Experts of a small language model: 96 experts in each of 6 layers, 613M tokens.
Below are experts of layer 5 (counted from 0) of a mixture-of-experts language model. Rows are named router (the router's row for the expert), gate (a neuron's input weights, with its number), up (a neuron's input weights, with its number) and show model dimensions 256-319. Each number is 128 + 24 x the weight over its row's rms, rounded and kept within 0 to 255.
After each expert's rows: "comes after" lists some tokens at least twice as common just before its tokens as in all text. This comes from a sample of Wikipedia text that the model never trained on. Tokens count by the router's weight.

# expert 87
router [130 140 126 144  97 109 113 143 107 150 161 163 163 118 123 148 127  98 124 124 109 117 165 126 121 137 172 123 145 112 110 128 174 126 101 164 101 105 118 129 146 110 135 114 180 115 173 146 132  90  96 144  80 133 173 140  98 144 137 117 130 110 195 110]
gate0 [ 86 136 123 115 131 171  70 126 141 148 133 134 109  79 141 128 134 137 134 121 120 139 173 126 106 144 109 125 103 139 155  98  72 119 136 125 157 133  92 130 125 125 152 125 138 102 123  98 116 109  89 145 154 101 143 157 176 128 138 106 119 125 161 139]
up0 [120 146  89 101 139 148 157 110 147 119 101 116 157 151 104 124 116 107 152 151 148  98 131 149 128 146 121 109 157 122  71 125 104  96 124 150 106 114 108 174 115 154 128 103 141 156 125 101 132 133  89 147 156 152 109 109 140 101 105  92 110 128 133 123]
gate1 [157 135  76 112  99 158 135 118 133 118 154 129  92 170 171 132 196 127 167 130 100 168 160 146 130 120 139 142 134 139 166 148 123  79 110 120 162 108 112  69 124 107  79 110 115 148 123  66 116 135 134 137 164 146 119 136 148 106 123 127 139 108 115 142]
up1 [137 112 125  95 125 156  99 104 132 171 128  92 151 164 134 150 179 127 140 123 112 101 126 112 125 170 134 149 183 167 159 124 105 102 111 134 146 103  96  91 134 159 132 147 118 136 146  91 149 154 123 169 137 140 126 109 128 103 139  98 164  97 171 128]
comes after: " in", " of", "|", " at", " for", " as"

# expert 64
router [169 157 112 130 143 122 138 115 141 116 165 155 103 173 125 122 118 133  85  92 117  85 148 110 107 119 129 150 179 114 113 123 109  83 116  98 156 106 136 121 130 109 121 146 149 152 126 119 141 125 178 102 112 110 145 155  91 149 135  92 107 114 124 135]
gate0 [124 134 140  95 112 121 122  92 136 125 124 117 148  92 104  88 142 140 128 131 129 145 149 116 124 172 112 135  93 103 183 143 119 134  97 121 139 126 151 160 129 138 177 128 105  96 132 142 145 121 157 112 160 102 175 156 152 113 165 132  98 158 151 181]
up0 [156 122 130 135 115  93 100 105 132 146 151 164 157 149 106 193  95 124 148 117 133  71 132 184 101 137 144 134 170 123 133 123 136 180 120 150  93  91 130  98  78 131 181 148 103 113 140 186 134 137 141  95 132 129 138 135 165  99 138  96 107 123 125 178]
gate1 [129 137 110 119 121 148 124 166 113 147 131 148 117 150 178 146 148 121 123 131 115 173  83 162 167 138  88 161 137 140 108 135 141 114 118  92 110 106 152 127 140  97 130 134 129 139 138 112 171 128 115 112 126 100 127  97 121 142 103 120 118 141 153 108]
up1 [114 109 138 103 137 125 140 150 134 140 143 149 127 126 144 159  78 120 163 201 124 118 106 103 127 136 142 114 169 118 131 118 113 127 147 161 131 146 147 146 157 132 134 144 161 158 135 173 168 171 143 160 169 104 115 115 147 141  99 125 135 130 121 144]
comes after: " |", " −", " +", "°", ";", "°N"

# expert 20
router [105 153 102 129 127  99 129 153 161 118 148 160 137  98  96 114 116 124  94  97 124 130 104  90  91 133 125 144 122 162 120 130 115 122 109 108 169 166  85 116 154  96 131 152 119 115 144 103 100 102 103 140 130 136 132  85  98 110 154 127  68 112 166 137]
gate0 [127 154 153 146 165 152 140 101 179 169 139 111 155  92 117  99 150 136 109  98 100 142 145 130  83  82 137 119 106 155 184 129  74  91 108 104 103 152 130 109 123 159 123 122 146 106 103 157 108 143 148 125 154 137 165 166 120 123 170 115  83 150  98 136]
up0 [107 133  94 174 136 112 141 128 142 164 105 129 125 157 127 146 107 113 125 114 161 153 151 142 133 129 162 175 132 172  73  94 130 141 120 162 102 155 105 163 136 170 137  87 111 122  95 129 153 132 124  79 110  70 124 131 133 106 106 113 131 108 127 143]
gate1 [164 155 113 144 128 164 101 134 174 154  80 163 113  98 151  74 146 138 162 128 153 181 152 116 110 120 106 114 184  87 146 136  99 115  91 147 120 108 103  89 153 145 161 121 140  84 128 122 161 140 148 155 133 128 111 109 144 136 113  97 131 174  80 111]
up1 [158 146 103 147 184 152  64 115 144 156 143 112 130 121 117 141 143 131 131 114  80 135 110 126  91 150 176 132 166 136 149 114 134 181 138 138 158  94 112  84 125 136 142 146 111  98 142 160 117  79 128 172 177 148 122 114 150 119 138 113 168 147 119 159]
comes after: " |", " the", " ", " a", " –", ";"

# expert 39
router [159 173  71 125 112 141  90 122 145 157  97 126 125 122 147 117 115 115 107 136 139 104 108 126 123 175 100 127 122 175 114  99 119  98 140 130  95 142 136 133 188  90 133 102 141 138 136 152 141 122 120 112 116  82 130  82 167 156 145 100 104 113 108 155]
gate0 [115 144 128 136 140 168 104  54 113 166 106 149 107 119 146 131 128 120 154 100 138 125 160 153 125 135 137 150  92 149 119 133 133 107 127 121 111 124 114 150 147 133 104 163 125 129 156 125 104 170  97 150 165 114 159 182 168  95 138 145 119 120 161 129]
up0 [ 91 115  99 105 156 165 132 139 150 138 137 132 135 162 146  97 129 127 154  91 163 101 152 163  97 106 109 124  83 148 166  91 127 121 157  94  81 140  83 146 144 128 127 124 142 105  91 105 127 148  97 103 113  93 126 112 154 123 116 112 122 111 166 139]
gate1 [127 137 143 154  76 152  90 118 140 140 123 133 150 144 169 137 123 147 134 103 119 122 115 118 115 125 127 137 131 112 134 113 157 123 155 126  89 152 113  97 154 118 113 119 116 113 169 147 138 150 121  89 127 142 153 107 119 136 117 120  98 142 102 131]
up1 [122 144 122 157 162 121 116 100 139 152 133 115 112 166 111 172 117 125 111 132  99 139 113 137 133 103 108 146 135 127  96 112 127 135 116 145 135  95 132  96 142 126 139 110 144 100 135 136 146 159 129 123 158 107 156 132 146 141 111 127  99 136 123 131]
comes after: " to", " as", " was", " took", " in", " and"

# expert 6
router [121 108 168 136 123  95 134 110 112 135 160 163 148 151 130  94 120 128 146 168  98  97 157  92 149 119 126 161 104 138 167 114  92  99 170 129 146 136 117 140 143 114 142 144 125 113 107 138  72 126 115 118 121 146 100  61 113 141 154 125 115 131 168 165]
gate1 [121 111  65 161 108 142 125 138 159 108 145 156 120 137 162 111 116 144 119 113 111 158 136 173 157 159 101 128 182  90 111 136 135  88 103 101 107 133 174 130 118 103  85  92 178 120 123 116 114 130 161 181  97 131 114 134 147 127 163 111 109  92 123 172]
up1 [123 112 163 108 150 106 120 154 132 160  79  84 175 112 123 123 108  98 122 137 128 150 135 106 104 105 117  95 137 123 106 128 127 140 211 128 128 111 125  98 124 124  81 169 126 134 160 145  95 117 131 166 146 131 130 142 119 129 144  97 141 111 115 134]
gate2 [100 141 114 167 133 127  90 140 173 124 121 111 150  93 158 107 110 147 120 158 127 133 165  84  83 113 107 124  98 147  58 127 137 139 139 140  89  54 139 140 136 152 139 140  92 134 100 146 142  99 138 108 110 151  98 144 131 129 114 121  90 146 143 151]
up2 [121 134 104  66 133 128 166 142  92 131 117 134 157 124 162 134 134 123 119 130 115 127  71 124 149 129 181 132 133 104 133 125 157 155 111 126  91 114 113 127  92 154  74 149  70 146  88 106 130 140 114 106 124 124 143  95 131 134 114 133  88 156 157 141]
comes after: " H", " E", " Be", " L", " Le", " Me"

# expert 54
router [110 124 107 157 147  93 106 119 161  98 131 157  79 131 122 117 131 141 140 132  89 157 142 101 100 114  86 113 147 144 121 150 133 102  92 132 150 129  91 108 140  97 149 135 108 123 119 109 120 157  82 178 137 107 123 102 110 138 107 102  86 165 119  97]
gate1 [120 141 147 160 103 159 141 148 156 189 122 180 121 148 151 115 149 145  93 120 140 128  82  96  95  95 134 129 139 108 104 151 121 121 162 119 147 162 126 144 118 120 106 134 103 109  88 120 150 112 146 100 140 103  99 144 128 109 150 108 113 104 107 109]
up1 [161 150 141 103 150  97 171 143 141 134 157 134 167 176  98 114 126 113 102 123 164 147 112 130 115 136 120 135  98 174  86 156 133 131 133 149 126 101 110 105 145 108 125 152 135 112 138 150 125 156 134 129 167 139 106 121 142  99 107 106 157 112 128  89]
gate2 [171 163 141 124 100 139 121 129 135 193  80 143 167 151 149 102  48 158 112 120 158 128 102 100 123  86 120 119 123 160  89 119 126 103 142  72 169 142 146 140 160 111 137 159 168 104  81 105 164 149 110 135  87 132 129 136 122 118 153 131 136 127  93 118]
up2 [134 119 141 122 146 130 165 115 108 129 134 139 145  88 140 153 151 117 116 129 164 132 154 121 116 186 113 130  91 105 133 157 103 170 125 138 110  63 129  99 123 151 151 114  84 110  98 101 107  89 140 109 133 170 139 137 154 134 117 139  79 155 131 172]
comes after: " a", " an", " his", " her", " A", "'s"

# expert 92
router [116 158 110  97 161  96 119 108 132 124 152 163  99 171  86 107 157 111 110 103 131 152 105 142 153 108 122 141 139 172 139 116 137 109 115 109 155 109 108 122 159 133 120 129 121 155 117  88 153 146  98 155  83 137 116 142 107 200 102 130  86 109 103 139]
gate0 [ 82 116 113 160  88 126 114 126 109 170 161 107 121 143 123 112 150 130 132 119 143 115 131 117 112 127  93 124 122 152 198 146 152  95 117  99  56 129 129 122 158 153 150 146  79  97 121 156 115 109  92 118 160 124 143 160  87 141 118 159 140 188 145 142]
up0 [116 125 165 147 151 130 158 138 130 108 130 154 118 120 100 125  93 144 139 108 139 135 156 106 151 150 130 129 161 157 107 147 165 151 131 133 103  98  97 182  91 205 143 102 135  99 113 115 169  91 142 131 109 130  93 152 140 133 105 108  89  95  98 154]
gate1 [110 100 110 174 119 124 142  95 146 108 145 134 132 119 156 167 170 123 105 142 108 116  76 109 101 123 122 157 119 123 102 140  99 105 124 118  71 178 167  92 134 118 163 140 136  62 145  98 140 115 117 114  87 124  95 132 135 173 126 133 103  85  75  99]
up1 [ 99  97 115 143 133 129 114 116 136 118 128 118 150 152  89 131 124 128 117 123 135 136 135 137  85 160  86 112 110 136 161 101 117 151 134 167 159  93  90 155 164  88 145  91 154 118 129 126 138 118 108 115 142 110 163 129 140 169  83  88 186 148 158 144]
comes after: " the", " a", " an", " The", " his", " their"

# expert 36
router [157 151 148 132 128 170 166 125 119 158 123 128 107 150  78 152 102 151  80 114  88 110 121  85  99 112 150  63 104 157 132 106  97 119 149  91  99 158 154 118 130 147 119 143 151 109 173 131  89 119 139 165 130 123 116 142 125 100 152 105 156 170 120 123]
gate1 [120  73 119 125  83 179  75 143  96 163 139 152 145 143 128 103 144  85 131 185 132 109 135 127 115 131 131 150 118 111 113 138 160 196 142  90  90 165 133  96 146 125 116 123 146 105 138  96 155 140 128 103  88 108 138  90 146 133 122 137  88 159 137 106]
up1 [100 116 122 115 104 127 133 127 114 123 132 124 179 200  97 116 132 119  98 145 137 138 120  87 132 129 166 137 166 139 119 158 117 149 147 129 148 138 106 112 159 105  88 103 113 149 141 122 153 156 110 131 129 112 138 103 127 137 124  97 116 104  99 114]
gate2 [156 127 140 188 116 145 166 118 142 141 129 132  88 174 147 139 118 111 133 114 157 163 159 109 147 111 120 144  97 117  93 106 134 128 121 130 153 115 143 135 119 117 107 156  89 107 147 125 106  89 119  83  76 137 162 131 100 179  96 168 143 158 120 113]
up2 [151 154 109 126 129 146 146 127 159 149 112 123 110 139 135 100 140  74 105 128 128 112 134 133 125 113 169 163 120 163 119 154 160 153 143 154 103 146 149 143 153 131  67 125 130 134 116 124 108 116 148 133 118 107 160 125 154 156 131 105 134 157 109 132]
comes after: " T", " Y", " K", " I", " M", " N"

# expert 91
router [117 138 148  78 137  91 115  99 124 129 101 117 165  72 138 150 168 147 135 125 137 116 159 130 119 105 123 117 102 122 144 156 103 134 104 131 165 121 152 137 148 114 106 143 105 135 135 117 103 117  99 113 155 125 143 158 137 148 116 161 145 115  79 151]
gate0 [ 95 175 157 106 129 199 132  79 141 152 123 111 101 147 156 148 140 145 120 112 160 152 151 149 111 107 110  99 125 180 150 135 128  98 114 179 129  93  94 118 139 145 113 158 139  84  72 129 136 132  70 149 148 160 180 166 119 130 134 144 119 130 123 138]
up0 [ 98  92  91  86  84 129 110 109 105 119 137 109 111 132  75 139 129 125 129 103 161  70 154 131 111 144 103 109 123 143 139 152 150 119 107 155 112 124 108  97 134 173 112 127 142  93 138 147 136 121 121  99 132 141 170 157 153 125 133 151 157 105  84 148]
gate1 [145 125 126 107  89 143 111 141  94 147 121 127 174 134 140 134 162 140 134 105 115 171 125 162 115 107 114 173 124  97 136 162 144 145 141 110  80 137 116 118 177 153  86  98 122 106 121  82 105 101  74 120  99 138 147 127 123 145 111 112 107 122 141 169]
up1 [123 108 131 129 183 140 138  92 167 132 119 126 112 158 176  83 136  73 156 162 109  99 126 137 135 129 154 131 141 154 134 136 138 101 154 100 153 114 109 114 116  90 150  99 131 142 155 141 136 140 125 150 151 127 144 155  84 121 148 108 141 150  96 170]
comes after: "\n", "\n ", " Category", "1", "201", " 2013"

# expert 26
router [110 142 129 151 110 128 144 162 161 121  95 143 117  70 100 102 170 152 175  97 136 132 138  70  89 109 118 111 184 120 122 148 123 139 138 118 168 132  99 168 102 169 130 143  82 149 112  96 110  87 124 128  97 113 114 120 159 124 146 116 130 116 155 102]
gate1 [133 143  78 120  87 172 128 137 160 141 103 117 112 165 132 132 161 106 146 135 131 160 128 120 155  82 141 132 124 122 123 137 135 134  95 145 152 109 116 133 135 117 112  83 152  97 166  95 102 122 129 116 110 142 155  61 151 151 148 116  95 122 139 144]
up1 [129 136 150 113 130 119 149 117  74 137 134 117 137 141 152 116 126 127 138 156 109 128 101 111 105 127  76 107 108 169 105 126 126 127 124 158 115 130 140  95 107  69 127 123 161 164  87 133 160 134 100 110 140 119  95 159 140 128 119 139 177 140 114 131]
gate2 [130 132 152 175 130 127 100 116 114 170 117  97 144 122 151 149 152 151 136  85 130  97 116 119 117  94 146 148 119  96 116 152 161 131  74  88 116 147 153 145  97 129  84 149 106 112 122  83 141 129 101  93  80 149  88 120 111 150 127 153 115 136 120 126]
up2 [135 151 138 105  93 135 150 100 138 175 174  93 101 116 136 147 156  93 136 119 128 140 126 116 142 169 110 112 126 155 167 105  99 147 155 179 118 153 146 134 135 127 115 173  91 123 138  57 114  80 124 152 131 149 145 149 134 105  92 158 124 143 138 121]
comes after: "\n", "-", " the", " The", "The", "=="

# expert 60
router [101 120 131 143 158 156 111 144  78 115 191 114 109 153 111 152  96 136 118 158 145 116 156 129 133  85 103 139 135  95 128  97 132 135  86 167  98 153 135 124  79  86 153 104 119 103  90 147  82 139 154 149 136 101 131 161 127 157 162 136 144 144 115 123]
gate0 [ 98 149 135 141 110 123 104 113 154 174 128 164 106 100  85 121 148 101 121 112 119 136 143 164 107 145 133 145 147 151 150 150 153 123  70 173 104 146  98  96 136 140 139 142 144  81 111  86 153  78 111 122 130 138 158 152 146 119 162  82 116 103 145 144]
up0 [ 93 130  84 167 112 143  79 144 124 131 132 142 108  85 108 142 110 148 123  95 139  98 119 120 150 118  96 146 124 134  70 152 164 168 112 139 125  91 133 136  82 129 111 108 122 141 107 165 190  99 101 120 133 103 141 148 154  84 164  84 142 124 115 127]
gate1 [164 104  91 137 111 159  99  91 125 107 150 148 135 149 151  94 143 169 149 144 147 132 135 123 150  93 113  90 109 123 133 176 166  63 135 158  77 165  98 135 123 136  95 164 128 104 149 137 121 111 143  89 152  99 119 108 111 124 136 138 109 124 149 105]
up1 [150 110 162 120 146 140 143 174 139 156  96  96 130 137 154 145 107 100 106 121  85 133 153 142 111 115 115 119 150 141 174 172  75 105 124 138 146 115 130 113 158  93 108 182 183  87 137 106 138 130 141 132 132 118 134 156 146 120 104 127 171 153 140 149]
comes after: " \"", " D", " (", " b", " d", "B"

# expert 3
router [108 136 124  94 135 120 151 121  89 107 120 132 153  93  86 141 172 144 123  97 142 153 138 117 147 147 146 146 136 115 134 127 107 157 121 105 143 148 126 140 109 144  94 112 115 114 167  92 143 118 109  93 108  97 176 138 152 156 126 130 118 119 123 101]
gate0 [135 142 156 117 114 157 112  96 129 116 132 133 126  82 116 125 133 136 110 122 100  99 115 121  73 170 119 165 128 146 129 130 154 137 100 115 162 131 167 131 163 123 144 146 173 123 110 107 125 115  91  94 133 134 177 165 110 141 124 114 149 124 123 134]
up0 [119 126 114 128 148 130 138 124 108 141 140 119 148 161  98 142  85 164 172 125 149  97 121 149 139 130 151 162 124 154  97  98 152 154 136 110 114 111 123 126 114 144 113 117 127 130 124 129 126 118 105  89 133 120 134 149 136 116 122 147 140  74 111 120]
gate1 [127 116  96 142  78 193 150 125 129 117  87  87 145 123 116  93 111 135 135 125 115 109 139 116 120 101 144 131 154  88 139 120 118 156 164 126 154 140  74 157 132 123 123 134 122  84 114 137 147 112 113 123 144 142 104 112 122 157 152 111 122  91 139 148]
up1 [137  94 130  93 184 114 156 113 141 130 103 103 159 140  71  93 126 121 112 153 159 125  93 110 131 176 100 115 129  84 106 145 105  86 170 135 113  94 120 116 167  73 112  97 131 104 154 146 106 114 118 183 158 129 142 125 148 116 119 153 125 144 128 113]
comes after: "\n", "-", " Binomial", " Succeeded", " Preceded", ";"

# expert 24
router [131 105 173 106 114 140 123 146 140 118 159 104 108 121 133 160 116 109 103 131 121 111 166 114 133 130 168  79 123  95 102  64 107  76 111 137  76 110 102 131  98 124 126 125 128 122  84 137  88 116 178 144 109 153 120 112 157 112 119 160 137  73 127 110]
gate0 [ 83 117 165 107 133 133  51 105 120 111 131 132  81 128 152 140 167 121 125 109 115 120 139 144 117 168 100 151 113 136 116 171  85  84 145 125 131 119 122 132 123 113  98 165 152 114 118  98 117 129 110 170 120 135 162 179 126 137 121  93 162 135 107 130]
up0 [ 99 112 112 102 157 106 123 135 127 112 145 162 110 137 105 144 137 136 124 114 133  82 146 161 135 169 113 155 124 133  81 156 150 143 116 198 103  95  95 141 138 166 130 112 164 110 124 131 130 113  94 109 116 117 133 142  98 114 109 110 108 108 119 123]
gate1 [140 101 107 132 132 142  88  96 119  88 112 139 117 187 157 129 143 123 152 135 134 153 108 151  94 130 157 150 129 115 186 134 148 111 106 106  84 159 175 122 132 121 120  69 132 170 108 118 150  97 120 116 141 109 144 116 169 136 122 121  99 125  81 156]
up1 [136 113 139 147 127 129 166 128 134 141 109 126 139 153 140 136 141 119 162 191 147 140 137 100 114 128 127 145 122 115 148 154  98 127 101 139 163 116 182 110 153  98 102 159 145  87 144 108 153 106  82 137 159 114 139 140 157 189 136  90 156 187 170 154]
comes after: " H", " Sh", " W", " S", "H", " R"

# expert 48
router [ 81 138 129 129 117  98 116 144 146 168 122 113 136  67 146 114 175 106 100 134 117 113 134 160 113 130 101 115 119 107  94 110 132 139 147 114  98 111 159 169 122  86 108 141 148 158 158 107 109 137  87 133 131 105 134 115  71  87  82  98 155 112 140 145]
gate0 [132 126 144 137 132 163  80 112 117 141 111 118  92 118  95 108 156  61 154 125 104 113 179 108 103 171 114 104 127 133 139 151 117 137 146 113 105 143 104 170 112 139 105 114 135 130 130 109 109 112  72 100 154 100 137 177 111  95 125 147  97 128  98 100]
up0 [ 83  92 134  86 140 127 135 131 136 104 137 153 113 134 104 133 131 146 108 117 159  97 157 150  87 122 114 113 119 141 150 140 165 122 105 155 124 117  84 117 105 180 123 103  93 119  88 113 164 156 135 120 141 142 134 175 129 130 160 163  92  76  69 128]
gate1 [147 140 107 134 107 163 121 126 133 146 123 127 138 131 110 114 164 131 134 105 103 140 177 166  67 110  83 100 160  93 159 141 106 145  74 132 124 124 113 127 146 143 119 131 118 120 148 115 154 104 119 121 148 118 112  79 144 135 131 113 108  79  77 102]
up1 [140  96 106  76 168 107 135 152 123 138  98 146 114 170 114 143 101  91 164 194 133 146 112  96 121  95 121 147 119 152 126 130 121  92 143 156 120  66 140 131 131 105 125 137 162 138 153 132 110 100 127 141  88 120 140 132 140 157 151 129 173 128 134 107]
comes after: " |", "\"", ")", " ", "}", " Party"

# expert 30
router [129 103 160 159 127 111 123 125 144 112 143 132 153 152 145 120 114  98 139 142 117 124 100  97 155 129 163  70 129 126 188  88 103 126 127 136 127 169 147 110 100 134 147 138 127 112 113 142 148 153 133  87 154 149 141 116 155  78 131 168  99 140 162 163]
gate0 [135  95 137 109 151 112 116 126 149 141 134 127 119 134 111  50 160  79 168 127 101 138 149 134 144 141 101 175  91 130 154 131  95 182 111 142 165 101 106 131 127 118 135 118 142  79 114 107 131 127 103 130 132 138 160 148 140  93 146 143 117 148 135 116]
up0 [119 117 107 104 112 102 125  89 125  85 110 148 115 139 121 147 138 183 102 152 141 103 113  99 117 118 128 114  85 126 111 113 163 147 146 137 125 100  95 111 149 123 123 150 131 101 134 108 105 125 149  98 141  86 147 117 122 130 172  93 160 140 118 127]
gate1 [ 90 138 106 107  60 143  61 158  80 129 101 108 137 138 159 117 158 146  87 137  88 144 157 160 117 156 125 143 138 133 145 129 120 115 132 149 116 124 161  80 131  93 117  79 145 127 133 100 161 145 146 120 123 130 150 115 149 166 153 157 154 123 116 146]
up1 [117 120 145  66 183 116 122 118 129 150 112 136 159 134 102 162 127 113 104 134 104 154 106 127 113  78 125 118 145 131 146 137 134 131 116 117 111 144 134  84 122 117 128 140 159 108 132 169 102 147 117 170 148 129 104 122 151 120 103  91 139 106 111 163]
comes after: " G", " P", " B", " K", " J", " D"

# expert 62
router [ 84 123  89 109 126  96 138 106  91 124 129 155 120  90 127 138 180 133 159 103 115 140 125 147 133 157 131 101  98 134 101 151 124 136  87 130 124 113 118 110 113  92 126 113 147 135 132 123 120 105 146  93  82 129 135  98 142 162 114 106 108 107 158 178]
gate0 [104 155 140 148 123 151  96  68 150 118 114 165  88 109  92 120 123  99 139 141 105 132 141  99  78 152 129 128 122 123 156 127 113  95  89 137 197 145 108 115 159 112  95  97 100 135 111 133  86 105 141 132 172 133 159 165  93 145 141  94 126 149  95 134]
up0 [111 105  87 133  88 149 135 170 149 102 135  98 165 155 118 155 101 124 161 111 165  94 145 156 138  97 109 142 129 144 129 102 121 111 143 161 114  80 156 140 127 162 154 107 145 115 111 145 139 104 132 152 148 143 117 124 175 121 109 130 134  74 136  99]
gate1 [157 100  96 128 120 157 139 147 139 112 118 138 154 165 162 104 151 185 185 144 122 122 152 131 103 132 134 141 122 111 136 174 134 143 127 100 112 143 168  97 102 115 102 100 163 131 124  86  91 140 137  94 115 138 139 144 160 172 128 114 147 103  93 140]
up1 [109 130 115 158 163 141 126 134 120 166 120 105 136 158 131 151 148  95  76 120 142 165 132  97 125 144  97 108 105 121 134 131 155 113 156 162 118 112 137  79 169  79 104 120 137 122 177  98 109 115 121 165 167 124 145 181 129 130  95 113 155 182 151 154]
comes after: "\n", " (", " (born", " (aged", " (18", " (19"

# expert 68
router [160  69  83 135 133 116  97 121 144 112  99 139  98 127 119 104 141 150 137 182 129 107 157 108 127  99 135 136 151 114 107 123 140 130 111 161 130  98 119 142 165  95 105 106 142 123 140 124 139 109 100 152 121 128 139 156 107 103 113 131 126 144 135 114]
gate0 [146 155 123 137 164 174  86 143 172 148 113 117 114  92  95 109 180 168 128 161 104 119 133 109 139 132 105 118 147 170 150 132 103 123  97  62 147 141 119 106 133 170 107 120 147 163 122 121 125 102 108 150 165 107 157 126 126 111 139 135  82 137  88 133]
up0 [ 95 124  99 107 140  87 155 156 152 145 128 130 109 161  86 134 161 151 147 137 125 122 137 114 123 146 126 144 114 149  93 102 162 104  92 146 120 117 141 115 130 141 106 153 149 110 106 121 154  92 123  93 139  80 127 152 110  69  99 121 121 105 114  97]
gate1 [102 141 106 130 116 141 100 152 108 111 140  99 114 126 172 113 145 121 167 137 109 163 138  91 120 145 138 145 112 139 166 144 128 136 136 129 107 175 106  76 161 101  78 123 101  96 127 140 172 142 118 105 102 124 115 136 124 195  91 178 145 116 134 160]
up1 [103 114 121 120 157 124 131 116 147 143 122 124 147 160 133 131 108  83 153 175 127 175 113 102 117 139 135 114 123  79 148 106 100 135  95 162 129 140 115 132 113 111  92 102 161 127 171 101 119 113 133  98 175 119 158 158 138 130  99 113 198 107 155 143]
comes after: " of", " to", ".", " by", " and", " with"

# expert 23
router [164 103 119 150 128 130 112 104 153 137 100 164  91  98 140 166 179 122 115  88  92 109 154 123 119 106 182 167 139 176 129 137 119 164 183 170 134 132 129 140 140 169 167 155 127 124 109 161 137  92 136 142 112  97 102 142 134 111  96 148 165 103 166 157]
gate0 [118 141 103 109 156 177 140  98 150 181  98 133  86  79 156 130 154 125 102 146  94 148 145 162 114 151  92 153 115 146 173 145  64 128 110 111 163  93 122 156 150 118 126  92 153 132 122 118 122 173 148 113 150 109 176 111 139 129 117 179 167 104 143 144]
up0 [ 95 130 115 134 122 123 143 116  92  78 109 175 163 135  76 141 108 110 124 122 108  96 103 102 114 159 140 164 148 111 106 113 141 134 120 156 143 121 124 142  89 145 118 124 139 141  81 148 167 152  83 112 155  88 127 144 130  98 159 104  92  81  95 119]
gate1 [142 131  66 148 138 154 148 129 135 126 131 141 131 160 187 161 152 114 165 120 128 135 141 126  91  74 114 114 130  82 148  89  90  94 111 110 169 161 133  93 121 127 102  92 109 102 131 137 145 106 138 105 118 103  83 125 164 137 104 122 155 182 108 138]
up1 [141 123 118  78 120 144 147 120  95 128 108 116 179 171 181 117 152 109 130 154 131 141 151 129 106 109 165  95 172 140 157 124 128 155 125 140 157 161 110 124 103 120 114 135 110 123 135 111 122 121 122 142 139 172  85 134 152 128 103 113 146 112 129 145]
comes after: " the", " of", " in", " village", "an", "ar"

# expert 79
router [126 125  96 111 109 105 143 174 178 160  97 178  84 106 163 141 158  93 177 120  90 114 117 127  80  99 107 152 118  94 125 146 149 135 133 109 142 133 152 137 119 119  91 145 158 122 154 104 107 138 121 128 158 118  91 150 133 148 127  96 126 124 148  69]
gate0 [164 163  96 106 102 126 118 116 149 136 137 127 130 127 143 134 174 142 159 136 106 169 133 102 101 138  72 164 107 203 156 138 138 149  83 140 114 114  99 141 113 132 136 123 135 136 123  80 117 101  99 130 133 130 184 168 130 136 156 140 117 157 118 117]
up0 [ 89 141 120 113 123 124 157  86 156 153  79  99 130 164  92 125 130 108  95 148 155  98 149 168 131 162 125 113 111  91  79 122 145 101 148 154 135 134  84 150 126 162 125 118 108  96 105 121 140 117 136 116 134 128 149 131 113 137 135  85  81 132  82 125]
gate1 [ 96 143 125 100  99 107 117 148 124 138 178 145 124  84 174 121 178 132 140 137 141 129 132 156 114 102  85 158 150  70 153 137 150 155 117 136 165 111 113 107 138 115 127 100 154 111 131 148 177 127 127  91 147 116 151  74 167 116 101 115 146 146 133 141]
up1 [ 87  70 144 139 145 142 131 141 179 120 161 102 153 148 151 154 108 133 146 205 147 183 152 149 105 138 133 135 119 135 125 138 144  83 101 144 129 102 129 102 137 140 111 128 175 116 115  92 116 170 131 113 144 185 100 159 133 136 110 105 142 151 132 148]
comes after: "==", "===", " ==", " ", " ===", " Notes"

# expert 17
router [147 125 104 145 129 123 131 164 127 166  81 116  99 129 116  80  79 134 107 147 131 130 102 143 103 133  88  96 110 160  84 139 108 123 122 149 117 137  81 134 177 107 110 118 146 138  67  99 180 113 115 101 138 123 125 120 141 145 124 132 140 154 101 139]
gate0 [141 110 162 123 177 124 106 127 166 146 148 154  98 119 112 120 131 110 172  91 121 142 157 117 113 132  85 150  78 108 174 171 118 152  96 153 178 126 130 126 123 129 129 120 156  97 126 105 163 132 113 136 152  77 159 144 118 148 162 152 112 124 167 139]
up0 [125 114  93 104 129 115 102 139 118 123 116 127 131 151 117 170 145 152  95 131 119 124 156 123  80 145 126 138 132 145 112  81 139  99 102 151 123 158 110 107 109 137 136 135 112 140  99 147 118 123 150 135 144 133 121 107 132 146 181 131 151 144  98 133]
gate1 [106 136  94 153 103 187 109 130 142 134 179 147 106 165 161 154 134 154  95 150 112 143 115  90  84 151  94 160 144 117 132 131 126 136  81 115 160 117 122 106 163  98 158  89  76 112 157  95 135 102 119 147  92 116 118 132  94 138 137 128 156 116  78 150]
up1 [162 112 164 131 131 120 154 161 103 176 127 128 142 141 130 141 111 111 145 141 111 133 169 163 131 139 127 126 138  94 133 139 165 133 118 179 124 100 151 147 127 132 127 140 117 148 144 130  78 120 134 171 106  98 187 121 186 152 101 135 118 124 145 133]
comes after: " to", " of", " and", " in", " for", " on"